Experts of a small language model.
Size: width 320, vocabulary 7586.
Training: a variant of Muon for the experts, 384M tokens.
Below are experts of layer 3 (counted from 0) of a mixture-of-experts language model. Rows are named router (the router's row for the expert), gate (a neuron's input weights, with its number), up (a neuron's input weights, with its number), down (a neuron's output weights, with its number) and show model dimensions 256-319. Each number is 128 + 32 x the weight over its row's rms, rounded and kept within 0 to 255. Numbers have three digits each.
After each expert's rows: "comes after" lists some tokens at least twice as common just before its tokens as in all text. This comes from a sample of Wikipedia text that the model never trained on. Tokens count by the router's weight.

# expert 33
router:123135163123096128086188138114145112127104126128121153149143120116169133115122077099140133103106132176171101151070148088089135091117119133121124097092147145118160131104155142108233147127191128
gate0:113147115113079083159137185185130121118100153063123123123087193125114135058139139131077138128096125127158134136087140108117110074101139150138152126136081136150150101053098139124113163186174159
up0:117114083105156107131103144104129097133112103114147105149139159151107185081166058082090138100122145141096145152128102161062162117152135111162082132121132116113129142131103169147088126146100156
down0:164089131105154099131149147150171146139116153115128096068124225150173197106138135171114112128081118168116117141140096132141138123093089160133090194193055135137078153153084145128142142158135191
gate1:172084100148092118111111121131110105110102169138116143149144162135192150132090140058130113118098157135101119125166153128129084144094147122138107141084118095106142110062139129059119122110109121
up1:121107117124081146132132118108099198135075060114146150121104098191175082137161147159109162080080119130034100104139111118073166114180174110134145082217178140127152141191086095112083112090100142
down1:176153167068178108159163158094134141073099148098123160133142081120136147119116134071115159087068150155137154153176153111157123144156147093113103089124170095097147141149110113107099087111077118
gate2:131141066128162124132124083128127118128140118143078153163105163126123132148141088130097123103121108090141166153142169204148232194131094168134114190142171151117112104177138203149114118140137120
up2:144123079199156165073143209135088092139192120119084090108187097128122089066128143146122126066135140159135150113131169096119095156095095104137096090084129120145148073142120043135111165172140121
down2:087100125057103153160087175103067089102159111151156091181149125127159134135102160180097125174112118088162134190134107185120072148144109107128135133159138097102176154118136122126101087179105096
gate3:136138184105152141154181144158128167110131115136131163088138113154136121098089153050119124143154154120179075085118128132110129127078148141124109176135077126172171125222081175128157133169156092
up3:081139088165127107172124107103150128128150030142127141094093055136093134082084150088069140145107086111147152093190129154146116186177135155105148162065126143158164123128108074086132134129146154
down3:125129078080112137067106152087118124108178176112184075164148147106107149081094142176124150114139167150081175090115126138189144132188137135133108115219146101124121141129117105147136090085129160
gate4:111200130115067116168183166154145103124159129118094142079153135120119119167121126187187105134107123104099116101133171122150103107143097137082078117122148124149160172067129136071170042110138133
up4:172161144137034096144143103143152100086189172106156105060187112103085124130133097140130117194085168156153111127138099146129175155156122202150134098098136163146171151121129109075146089126153137
down4:198113105116088141120116128175084141113178109131174060102117093143132094146079140072142115074161140068121123071132118101147159110125096110074117110137144190148104123126174205099088134094115141
comes after: " the", " The", " a", "The", "'s", " his"

# expert 12
router:133094165069127113091176121167143091092143130157082143209232131108167131096115163137128126139134162185086146126130126143109193171158080169166135175125174154106141144092079139116195109077118107
gate0:134109148152125076171160112122100085132133123102149152119170184128120139130129127163171137111161161190111138116093140117133098111220091079165075109184127157106170094163083082115126166112135182
up0:129074125099159125165167137113088112128135119187086173118146096156170114103118134111154115173170141211088113100094146160102053113193107133116107157162142172133168142138034077120177124115153156
down0:083063144100122151076113127141109157171163139150146136104117118139117129114143105175172073123142148110123135099065172121101109088087114069138159125141124141168088191169107040132144119067158075
gate1:093079144106051061064073145169111115164171102169122152102122103165062146112167214086211121146076118185142145129111096124125134091147135125150178147113160161100140134124027139088133173130129103
up1:183191113184181188148141121086143154109095167096113135147078087107155192173121119191086130097182120074099142193148111110140134123092135157159091117129097086129125118124240109153097120126132130
down1:080098134116123108144109094082127122104115134106150130126080105103137119137078128063169089120113141126135197113088128147124176119124169114149162119169124156117183149141128129112142176161163086
gate2:123118120148139164121097158160161159111149139101101120141132102129135115124134133119150064116126160150090115098193096160143134194161117166194170064173138115152121095084137123109155089133074090
up2:173118188079160109172115168208137093075111163107115141172122169167111107129152149132140108145139107114090120184163111140155190124146115098132127065114093131108114108128132128141067112148079111
down2:149101080127164075098119145096094123098139118110097118058054171185136161133143163090149092138145142084128065177143063168127113139139155131169190116151143163113183176093128113129118097123141118
gate3:180113169104198163178133116083103112131118156149125153116093150165117160105188111146124055157112100109125167165114050129138135115103138131119132068123139136143096065114123122154129146202105084
up3:122186063058140136113089145097103120117126191072137182088129111104177140157137106172135113087159158083136176112150131156118133092116182101148131112134133127080109189174187118128082144102153114
down3:127135089178091143142109086111085135146104064155133056197170090081191135087119135204121139139136169123116148122104109099101131146132127118104059186156152163044155134157089203100137180121156160
gate4:134078214133112107110090108172106142082116170097112159173167101134169124097112153160112115142081175190158133111143085118083170135149100098153121123167129135155106136144054151120164125205122076
up4:107121206174096099142107085143149100123129104117104113128027130106131095125184112190137100110170058134150197098134111121139106150178106093061077163099098127166111079157127201141113112178051088
down4:134056142099121148161145113128106122127102102086154122103134131146115100121115090108124166121104154133208102163166175143168102111168156122083200092182129145155108142158069159105097128135200055
comes after: " ", ")", "\n", " 0", " —", " 1"

# expert 4
router:133124175122108125094126169153123156098147125164066136182155088103127204133157074100131084084159167132084163147141115100096128156175116123149159103090135158086088178102117150146159129058155103
gate0:136078165145173103122118141128178163125125166096133119178144125159135111157151118126094149152132147114100146084112166108132139140182109149126124090155127134113031161125132106145110123148133115
up0:085130127112081114148117117142083087113124017155125131067111110097190102068114120160173149126133109153165125172102108193133092092138141118128118122126114102154181110116120135130107142129114159
down0:115137074203101137177172075085154094054136124058106160157090144093109123151084065205093127173160151123105166101089155065148132109108102101122134149107068172139061141102107129116133116173132150
gate1:157107138112088127106135158131090122126134112182157116109173145094127171058089102104136141121140150187156150130167091192114125105121205142114174139155094169151118077139109116150155139074087108
up1:102114118113103163116123216113142166061157127145173134105165139144141182087137128199169140165133152143165118204140074142104183124150145096127101145155155156118126154123134148169136102107109162
down1:103110086097132096182099103208121103141105148086190112160165096117116075129121154155091176100109111122214130112200028089155118152087151115143153164067162155139130121075139143141121123126087157
gate2:143147128096130120122082192124147103077113163101077133149199125113162124125111168120066142191139097134096174206125135139151100155142097137187143136042148158176129170113112087147140154122164129
up2:121169171151088125168131082150102146159137064144101116103135122160155159137148138151160119120128101149131175149107104132082125125123139091112142178108108123154141085180138138175086112092178087
down2:063128116103056104155076126120121114141107156115118115085112115131153090123149124180128125141112148108160182106174128127147150096098132102162067108123102107112129075180136150134136148166130088
gate3:174098141112127135170049117159134149056120122156097074139102139100107145146193105207172154080131133139136102137165107123117169148122152108125178096104114096133149037118125061146079101058124108
up3:147107052043081095119155137090149108123097135102116190122130164097130127080117187148142121085076126085167094134172100134189066116110081072146136136134084091140168103167080106136166123135128122
down3:110151114111120130102127158164146106089170135088170145101122106152152126085215115159142107049101116145088156112162155129155115115093114141118148079173119068143158152087121182134135122096055124
gate4:113093113151175151034149082131098196082115201097157109142134110125154157131130128062158146128141146131151132113117180116125121109179155115109166125147064158181170158093135109147156076056101097
up4:148114125088113131175120177176134133149152072108101137105108148127092142135091157167182086127202088127144123132127116130093067128129100160116131182186165087145170131167120122136132051152176097
down4:137139108156127111152125089201170130134123066103114151111139065123166127129080127137200134175072099109125057166132068099107109152101081213120091110068173173147123152098056090095147143073118138
comes after: "\n", " D", " C", " L", " c", " d"

# expert 38
router:160143159118105099126192164210123138160137119169097100181181178082127155138130168098134145146171181172112177127146122077098112129161079115156174098179116176077099130117108174138159184094135126
gate0:158120162135114097149151136159158141171179094113121095159163172081095127111100200061149123169200104109167235193103100121118124149125098114139233156109140152113080114144122122099154114111110068
up0:136107078110130120084064140075114124107186175162130159081068097164148095148178114166085115081088100125149109135164106070127152129099107111084119130116139148177139183141171110108156126088102131
down0:124099135077175170162124123157111114150156142115102071117123130097124170169111119097144152172150085150125137178109158170109143095181102134164133102147123119114105082099105150132183164163138141
gate1:153149157159160113082086219156128094135093102139097109151123177189165141124116163134073115165190131140132102152172142106102141186132092164170135143080103158117164176107128138111147165064109126
up1:105124066110098154138164089128116197139119117098132136097109141073080139085094094096132101101102157153125148047113116091116165117170105129084102133148127108120129120086101075160111125142134124
down1:192125089056078175093123069151084140128089135127113191136126126036123188156130131165130170114130126126083196133160142163146114098135123171134164132084162165064101132129144143130059127136116120
gate2:134158082111145164095166139106061127138154153170065129115120101056106105152115080125162077142168156115123111129177065070140108120130150063190155128119094117087140135144118086118164126125133098
up2:211149157151162112070122137155113099186142109106134148159110144174131138123137101161131131145182096130157164163183094116107174135112100090161171142109151120092154138180131112162136116182083143
down2:161152158118114133095054090109089103163114107175103121148103063150146127099125052147126130099097134131128198128130103167131108120116132103100141198150098102099162129180132068154092168114152092
gate3:165168071178148112136125140132135162090164156150151106144128166131142138104128126108141129205130156141154192156094110134159106129143146138131136070213174128088137136126134143151112166172074115
up3:110171128119174102184111163134132133142099179131151083117046099143163124083055115148131194127222138116078084137092126100122149161084166109117166107097161142122146156124146068167087114096136116
down3:103149190124162101113139142134112102127142130133170183119130092128141127127188089121159129119133182138074191082108130068171087140131115097144122114136136124130137119082113139108178104089113120
gate4:093087166086121136099143158184178183161162123080136121158141116154120162127173155100109137145117136154112121122137133108055088115171047140121127154125118137132054156130086123073135114105175122
up4:110099135143128064169116107121107101102122098117106086090099129101116109166138095071132100102107127124174095107178094134183066150079184081117066071121146105154157109152178104139141133142147115
down4:132115128125087097165153130194127123113103145108120165097151167074194120166122076142119085149161152115168142145152139081100118143189082097109178130161163119135112129094110118125127135156125085
comes after: "\n", " of", " in", " is", " G", " as"

# expert 47
router:185121165145126185108163130104172164114103130160147132156249124097135134130126122094168110150114128120127139162154122130116125150140099148133106101135168170090078171095094164144166163146152156
gate0:170133161147134092121178101143112153135105195113160046119172152109110154120182135166111120155191155133145162134165105162152069131155122129138147167175086102105021203117122169150208135115131106
up0:139166126085155149163141200104139116127151148112175102118175139167112126121177144128117148157157154095124113130179113151140077122105104148140095174090101087105057157094138151090148183116076132
down0:141135096114170126145154107170160161094084078111097108158184116132081128157133150105087091073152150132138110129126107120113194150155099107120131097092107087143157140158142118189145117152091074
gate1:147137123156081198131150185168125130130151152193141107138136128123114173072131098118188164118125088124136139102135141130102115121151145156099085134113079154182160118151150079142193157127092084
up1:115120159117105054125162127171080095146172147090148112114135123121083087141106126095113127123094119128115126180121126167138131108080107135115135142133163079115177104145168171155166128156113164
down1:135095104039153119202110145133139139097153120091137088106140150121058153180101124152129099078131166040139126107127173124086161143125129105135149116135088122087160149169106155139184131148182162
gate2:179147093222156165100136113145112151143082127160192153098086082129129133074117181160157130160198150151134074144141163057105090104136142108090090191095101131179105163117114134166108157119100135
up2:100119126064147110131122158154129084163151098115162113142150105116138168138147100126110159123090054199120148108122106170126140146098176153208154157112072147076122114106116116107065108107097107
down2:106119202111086107109119141210074138141088087104079149158108125091086173030167139127154091119097091096133130117064125126129147091103119131158123131185126096147133151125130152091138116105124112
gate3:143127124137137108180110175060155056142156125128099094160182154137179142111111113164102101073074107125069169190192094106129134140093118153149121120118092103103199165088106074146103115108122118
up3:115110099108120122104125148193127139140107155172094075084117126115094106109149116158140143143129125197149081053109140103138074125107117089176150089108121098164126051110158176152095170179159216
down3:147073162123079104171161113109123134111100090154149100160133116073124182100175097126116155207132139171125084165153109105108122127215086124203094145099102124107154207157086090123149119155193135
gate4:129091081129133137082153094131094159116153095122206149088154133158154089112159127155135125138141114071148124104180127112122125095195093177148160145069161122162035169125086108084141158149135069
up4:123154126137112128140151141148155143109184171114108125181143159109113127113102157158091117124074151137143082144084144053131114179136215149091123174175071142087162084166203078157102136056105161
down4:098123195083099157091162131126128176132139161097101131147162119101138116137120137086126113220146093108155073062064148038135132102130153154129128105156147213189117192051155141136136125097130144
comes after: "\n", " |", "|", " (", ".", "=="

# expert 37
router:095085144110102091088154156189140114117131140158077110140175100116105125098100082096152150119142120155112162175128143136113149120144136129184180157105109133109150107104091148128137147123137169
gate0:141131158125131097103127093138099137129140120121162139115179109091107155132172088142131172147135107125062162156131132117127126127159099145178156123122183140096155071127109124126083169152141131
up0:084130152118122124137116153179106111169152153045135187103163129107130153136148071089095147223140134101135171065104130136120114118102057152162157143119198111083134133133044195097093129131089097
down0:050136124103147107138117109097119096083144127162206140108106109124160129154107094144163152121068115097141137118088121164094113072145098173082195105128150099127109170156153212101110178146093133
gate1:116084169114122157149173126156127112106163167147090111198185145139137084142120110205137130116110095167105094130106123109123086134112068078178142082195086142166108108120039124098130134122118140
up1:099059066096159173157173088205162133077128116164127135080069131131159100101097132136132113109103131161161165132134082198203111152125148194091126132117125149100144121112112076084111151171177129
down1:048132075159150069153062113114156150114122166178103134127108149134163092153194091157122140189164140164115092140135120136124056186165151157135113079151153132133088134197118150207075123149136127
gate2:140165138113134104153132169123152153173131131113135091145137112153165162172139148127167169092129120108133129080157133088107116136178149158156163075116063124091135119122116141158136125148145174
up2:120146085064124094079125182093151138146152128159134106105115133182179112116108151122104089161124202131138106121076100153162181162107114119098143139111144120137188121105094123171179137154116140
down2:203119127091130090117116101148123160121124123118119155147114112135097106103061147157132157190161126136129194105109124087141109112154138155088136193204056136138153154102111179036149167105107144
gate3:157063161164085123118151149163126163209139143164097072156177139103105107109136106134202074119091136130160135102112106145098105150116103131103113093099119137108068136103169140145103122122134168
up3:146123194147124125160161135189102119124119140139139065137145102096130073051134091129171097139094146131091099066126126143130056107180115104121076129104123152141095155125096075098079137071161126
down3:138150147161064152109121146162060122180116125081135128129119145139212125164088113174073133079128131099118097085085121109061112148179141140146161149227154073170130145149146112142109117121125138
gate4:122138130181158173113116148100127130097147114143153108169124124155130107108154147206183155107150138110083130120106141181146160130174105099150094081149132123146133077068129116117155182180155134
up4:105149147095109194136121124182128099073123141095132092178141162145176135132116147161115126169159159105151161084106082173192140134161121103191143147105110103136111079096071226148126145138132089
down4:200112107092123170121140135130086132209165186188151173131065070147131163155153203128134062167145104098154151107125078146159162100107170115162215175163101108129114112134082106157202174106100146
comes after: " |", " ", " 1", " 2", " 0", " 3"

# expert 54
router:111094138117128151074168188157112155094185129194127126126157111082123128100120122112103106141186194160093150079133180137105107140117160053169166132152106140105111146101123132168134157094170114
gate0:124116145056154106126133147112100155107105130124100135128102164111076169096178118110102111146144118073115145135104057089121157118091130135182177161166153193157123114136201081135112175107093105
up0:172126131156140163098113082170146119108130126082158104105085093136155111097142085123179137154194151086182148057124205113156149127130105107093139198118083120129180143146090134070123079127118139
down0:162100126069116165181117143166091164215145138143126150086098127128166139135137181142138157134149133095117117160059109198138166109111074122150165135131060203113109155126076109165123130141130041
gate1:128143118136135114098100138069146202116169178132095134121141120128136145149138176218106132156138163064154117138133098095146162092144104139127167123176103160159122128192118198098166092124147136
up1:116165144120092116099076134130164127155092154130126141167083173171122082108143155156168138097100120117112115158175110183124123156140120117180174160091094124093157103159073161115148144090123164
down1:193090133156095081135071130087168124088125096188094118119132102145155087121123081135131157185071148117160118198118067107173081088107088124133176120129094156116093146103126154183104078126183124
gate2:164118135098109189103125126061162136066143132145139170201139125135099129109140150108087152141087124080149113105099160112148106125146125175119103143082120141111143122158138124103160235121140151
up2:129120153154068179118162117119157105120140134129136142161176138084131112081142115112154142160094116110120094132096171120104072157176104159168099140118123130123120140105157157113144186116129155
down2:126103106102105178143158143099086125152126137140138112054127092103140070087106110074140165135135125079078087154051116151067124142107084114085119100159135134141121162190162124140169158117073135
gate3:101087189087092154083211185121146085114129130161128037132145145126110106154135099105097103135137144162105163075150136104082105152149177156092107086139114157138149058184131107107197129096140084
up3:148074132096097133126147133207178120098143106176140097141113162099152098147127097135137096080137121100109207076137135090159117160177156147137162065125142129144101094088092184093078114130161139
down3:172126140125153115142058170134117178096146115134142023083132120127144126114147167101134190090117106100179166114164136146112108153134200140098110144150113117097080162132101122115157146162112146
gate4:116102102151094085170114135160189145131191124164195131084091147138138136075119101058115136148111098114106138097200079123158104120175136118083124107169099181072138096141129114103101112117107118
up4:145126147155112142131139136102107114126100181124087119114156123079157094162173082158131143127097171162158051144125136208102168112123104131159117124127122054115169116114133137168101100188062081
down4:103123111077203167147219150093128072172106147133090100128145096182151098164091161098179129123153126169159144152145153121125125131129056121106165170137106146113173120111147068147133130150072143
comes after: "\n", " 1", " 3", " 2", " such", " 4"

# expert 2
router:172064132071136119125156082123161195215130131106082136192141088144145147104121145058143140083173092164118102151106171140198141093138122072176192092124114150129153111110103158197206179116112094
gate0:186123134071162153039077141095145100201126117102090138130189100094118099094114121109084129092170100111077116134107131076118133075116158123153134103096083142118143093048112118151204136088159112
up0:136122128160097105197133123195098083140111131177097106124064138107101160174146116146145157183125163165109156198160180178143088178138083100120141146106123081088103115122090166122156156169120076
down0:155130138179154132158124160115127111071133124135162157125133107126152124121118109099142098149091141124115115149090111079163096131106113150107123178189182111080101180096114142160120081121109099
gate1:105087122117103083076136121185137133119110091104082204074158111092108112138116113069129111142138111134143112140106208107205151152115117095166133118161189117132132114115076090159150188184131056
up1:121111074075147136128103130145086118151154124182168181115143144167119132107176128157127048103164144095093130083118129112097171145142131151132088129134160106101175154102123048080153143128132083
down1:143133094168104082160086113146178131115093136099164185131173108124099133123108126088116159112157112133187140141110142156100098151173147086136066162063127150155083122179184092097134116112058103
gate2:151102130148184115113132139117060126146141133089100137174070054130131120075168062167148164129164127092151096129117132159164121084124167146176105118137131139106158119137149123124173138141149122
up2:126159142159112174167162128158134162121128161102122161129144141126125139122199138158118100144129193166179170166124130086137174120135077163125065157108099134132094199106093144119075107139109105
down2:150133133131096121155121127150106196129121129116165112142121133151121157099164122106084065136154090139162167116153087143146119171153168144086093225141097134136093126177101128058080127093156150
gate3:144078175161164122140183117128186137122102117139055102128118080116149123141123060157167091154155163134101087152150097151173216126149133122117083090112105089146115106140169122155156155101104095
up3:081103147175124163110123143150054108095142096084143095105129158053137136124093172204138163114086102118161120115106067133088130124155099152175171173111133169073109156209106097127088171153171138
down3:133121127148139147129200195161132110134148116137052125119077157115113135148088102122144128139085197103138067116161135126120131136140133086101103126139140115151144129073130040156103209113076093
gate4:130100095150164175096165110137141110075189112098153106182155197181124118100144084102108137112163172077160027080165121093090080124155101180137173112126093180140145100093130124106100109173118170
up4:134090157118151094117110076171170129114168080139194094118114157188182082162113089125079139100197142147115147113167128141095112123170108232113134109134162113141150135156118146151149095164145103
down4:120170093139107134190185105087139121110140143097122114069074137126120141219131117065159134137112121141114117123116091163107205097110093199114163128106122185145064108105092118146119066165119127
comes after: " of", " in", " the", ",", " to", " for"

# expert 50
router:156085169056134140102148160083140186110115128128141129154218087106153160126195059149144152140173187104099136126096138104123126128105094105164149134129145132125107161079090102123136154134125132
gate0:098122162144108136147170099119148170132114109142098110131116092117127190161162120140077089131175151108149174158187101085112118110110101159049129099125123140155151076161102082159132117076123120
up0:165126112087143114147151123133175190104124143123094118133152078180126108114141122124122147116166098071105142118134131192101151072084163156107125137140170129121133192150128166165171067091118141
down0:143159159147093109136124114114080143161105117136110102108124184139128161165122174130140104143164108133119128144045171138116186117148122111158125126082135087146114138093185083146163111129103140
gate1:145107154150170144121152147152159112141138149114120148120122167127138164085128052146148090068123101047127126159145108143172166059150081130112154082097096159108084175078127109173094099121174124
up1:151146157137129090136142134093139102197136104073191196159143154125104123107129063173115162051135092067148119127167114164154158126115167127110098150105095166084109115102133183151109108149135160
down1:155117155113071093146127152135180104128096096067117175063145190152112127119100099208135083211085105093118216151105170083139117118137118113120108146114097117166137122122115131106060111156176157
gate2:168109106105118137131140107166149098130116151095123145107199102060139106127118121073118163158113138069090106090151081205110134109157146153136156139067131121109112111155125133127165146085112091
up2:109101155180150117154116133135117132128132167137143082173090159125143123162138141206111030082104121149183176165134153124137130132111074174123122142162083146123126140104136058135072148159095169
down2:135124131078171143136088123092117170151111121177152116178096178119108092090105090168187157139119085163165167132156151128114092154130117145159157100145136112135156151083179120175126089176117116
gate3:156077145121141111076141069083102155101101114075169118124174094089217164162113152113111147174111175174155091095072152074128104136071147165110128065120165066101112127089064160138121084178190108
up3:142134070115139142127128084105152137131095113068182112156151158152098153161165139089103198113164123137121098178125074161157139116121126141111129181147153118118092114074093172108169055085141142
down3:144167093139147157102115105091141125149117089157147131110128126151162189143146127162073189116136100135101147076138069122202101161131156189118168143173122104104082083148119160097134082147187187
gate4:217175152119139077167142104104086125095127048148146146169090126148141157106111164149143141118181128155160107126091105124112152113128114078132135101173191135106141118146090108117136116135122114
up4:103119082199152084090088153175135116115164170097131086091040038118156107137139133091098098181100091130106085163174199181097123133149138136065118143141104145106173118123138131112130101134168119
down4:071148106111143137146160061093094124126173166127182125084130085155081138074113111064149143032118168129154122130078116114119165170177129120147107131149130141118142120134105135086085182082097097
comes after: " S", "\n", " (", " in", "|", " s"

# expert 26
router:146134175161124141117153123091122161109139154162070137155172156068178182129153092105136111086121114152144125080115110088154117101096082120205155085145167143064127187115152130153127153119142075
gate0:045146054152148151088095129115169152137120105151155155099106204054167143075159161138142125126102173148148163060157179117248108140147143123143132148100161137121091144118167082153122180143133128
up0:109106128087187146084156114144097116081138085077170123106074152145155135078115109120119103118126109106165186099107138092139084114149134109189129134113154149127151121118124117114116150115108140
down0:119169112089159135124151166057123169134080148143112129181109167093173124133126068157164147152113148131102170079103179131125100157173137078102101192067165144136122107170147126150101201095149107
gate1:159188121118136107172118145165117107105176131170096070109136137095171069124121100093132061130158193106131161142071126135117137145146155165168109129127146204115155116149101113109097133096144133
up1:117089147134092145099182106151153127036142083113199140189131129141129148172075165159118093113138093132111105108166140100105135107102061132151135174053123119087135054143156129145071208142102137
down1:141105139079148059116117105143140180126177093120090153127063126107180086156152120110124121106071090115154144091087121207141151155175063108164062109141167104112116161154155138101086096122146116
gate2:185160191166170067113054150137159053083215163090072143097064147149104180174081125130137123094207097107115110114119155125162088090122134149151187102136159155087068112093113153120142140130134126
up2:098152130159185104108092131107131091121131125142127135094118158184123168150177175157120147114131066131179122099143136134129067124124104155135143118201140179102123093146131180130118162069156095
down2:152096155106101103133097156140124103182079103124121108109054139123171148144102095143122138187077093111189144168130153165106140173100171171156179178114128107224112128117117110124097092105140161
gate3:071135127159119173083166148126123114139133168107143069120113093163127091117098093098149182139152084138145156145157187087145172093129133177188187129153145141091126138124135131112115132198149114
up3:080093109177121162164065119104098145126122118098172146175146084129114130163127165139138069101124099089077089143172147104113181099119145166131164180180158107093120149130127138152127164108113126
down3:117115138134082153228124084122132159147177111113091133150129156190156152118157116095098150174124135133080116073112085118128078105139138152073137126104093172061131143078093116159130135099151140
gate4:105119057135115110080113107149104142136124163136154107151154084085153151099113116112117119121139119141119099160080114121141137125131112137127088152138142137113138099136167101098099149091130115
up4:129135082110140101131125151145134119115071134063146096096130135101159138155125139126169117136095120075114137136216058139194120111112111161101152170093080148089144137147100171154160140163161084
down4:156143114171147125127155159084161119138159150086127076103192138146148119128141088164168118067127198135127173111178063109096139171105121127123074107173187104117101081151130168078103133179131138
comes after: " the", " a", " in", " A", " The", "-"

# expert 23
router:139131122138134167108135141135097119106137128133140119139185119089130116102102144151148104103172170129145147127166130109120117117107137072212119091154111151149135159141103121160136143112142132
gate0:146121129137115152111163097141117095143106159100187074152094122012085100124082160085190091157174114154105051167142083111140119052153153132156127144101125141128047108119166097141115093095162097
up0:066155199161129153176159144110130145127080148083121121125084153119109165137133114121080130176092140134177116059079149188139118181134147154175163160143110158181129095156197144114138194067097154
down0:125074177076137084170152086089161189101142151152094115221147142158158091112128128117150120162160105123136163042136122122172144124188097165099167120161153100086158128149120108159138075148140104
gate1:193175158077113159090159149107168126098134140095155126131165096122125139140093178185093102109146096088147178171161137131110152159098159158203162056150160147132137126160178169186093135107134112
up1:100160086170130078116102148134128125112080103082125120168242142134152133127119121155165157136125108151126176185092109105122151104151116098136106139096098117024104141108091166099086132084201100
down1:170141125129084162132104151156145101144150123108154140134110134170111154146133125081174132170080092104131130124136171130116097133160155151139108128166109120171138110124140109131176139089241097
gate2:196147132177146189186132083108110097131152095119152100102140121110104085127080108172188108153125151156092175090141127150129085141120128087128103171134116135054146146126161112141136110124186134
up2:103137083208161122132182079192138149103175168097172071145164152173098124095113106136165140143082129099118079125114094091119118070138169129096134141095099170126177135113103070109097146117212183
down2:098152126091093103130091131150137106184100178162180136141144129123164100120080122181138103143144101153125037124114091148113126112156141170136203088130117122151148096137159141122117166118105119
gate3:155063129128140126103059116138137093151192135140120088205168111145187118113169151181108079156148147141148127156106120065113143151084126083186086129110097171108084135138117143188090091080135107
up3:136104140124087116088083134126141194081128090156097110138097175170111098137133121090105120145147108077134087104139122144098143151146171148122172121124119128156150134120124196143121086137062084
down3:106099145180141113131172108171120161151119122126081137108116141095137172072113139117129150102122158162166076141197148130128148167111149098164168109184119093118124173106137099072097126098121097
gate4:097164115089106120110102138165139130156138182127097082114055111068173124092154102163152119130119161118152092117176129142143092175115129073133156154116163099105134173066119203136113059072141145
up4:032115100131100149104072141116123147123103179107106134111122073122113107115158127140121122110077118117107077110166092144094103173138116099174139115109135140161109147068116162105128102142192134
down4:101177138144134151181154130147121212107154127181120123117123129178086104129134050074160125174148105131152099119172125162090161125143158074087141086096123082126166158199103094137156109230092113
comes after: "\n", "-", "–", " United", "O", " In"

# expert 14
router:176094167112130100159132072102212110160124154222106109165149083104173125090089129131127117130142130184150158162165129112177128110173105093164157107162119112155120114075118088145214150122162120
gate0:107167133169129151144154119102199093099130151155086146128131112132115094131153117189168154135167124116116180144139139130116086124134156098127206161068116115173144185149190100143150061135147190
up0:095089136127137127145085128187142100134111136114090113162151105075120108122114124174138140169186105142101116156139116111149082177152157151115132126084131086121154119135164118104130091128208229
down0:123190082153143253122162112165096118099105157161132072102045102121152113178135138151129139172136163117159117143139114098093090125130115110083166114094185145112110130079111106106159183129071118
gate1:154105124076100099192154107151107146135130082135179133133166106085142095142189089162093137113103178116111158113091169100132149111094069159096099109104148143113128124140144066097138153149167092
up1:188140148138134115169153133163163111125154144091106141127151168172107151149089142100109089125138129108140147111118131121142109179116148148124098188114159174101169132119165165105104109151120152
down1:138106145167094154132146169129138087130091135145116130123141127129181122166105153118115162117083139114172124105113171117099087138092186123063135075172155128139120108099125162150129147191095140
gate2:126093138115121148125150181125191148161164103128079153152146122145139135091132174099138167151197089137162168136131120195162139103109140096159166147146101160114104087116080143157147188153106127
up2:123109134138146170107133134127087114019120148125144122110101083096181147113119135119168098081050122058083075138182115119104149145167129107184160064107119161143103084124118123129147116123149144
down2:157152178138074148174070107143099128194081141115137175182135106104170107145113158116107131166067094131118094140115165119089073089113172090121138113191137047145170102072147101115131111131139154
gate3:119156154127131028134123139119121161123150078142141142098107112149148101134149173176173157184097123149154149164132195149137146193116076152211160070182139101080143077061045140121140173161148100
up3:130114107135131137124110093136105086103121121094121069145143142077126136103129101105135109117115159134144065078127046142116107080184191112077136135115109132164173158185135113153080060104177121
down3:175128109146144093132087189123112109152169107118108073107159150138146168144090148150158105160124101121070137079147215103123095103181114145134137108103125111090145106170113079124157130168163103
gate4:151208119140108119120121097091174117080128106177159143168152124151146120125105104144146141124193070157161139163143088097153103134115087086128181096087137098143117076140105141195163137100105143
up4:204082128104107130127095159139102126165162176091154109168169121133119110143148143157113114153133183145155180062125170157172078086131128122118138149146153122148124116138126141110115092139156108
down4:148162133148127160116175175084129122130089143123170083185073113067167168101127078090201161179103129108080115157132112191139144122121098141112156166129133058120079128141096152112142176146054124
comes after: ",", ".", " of", " that", " for", " to"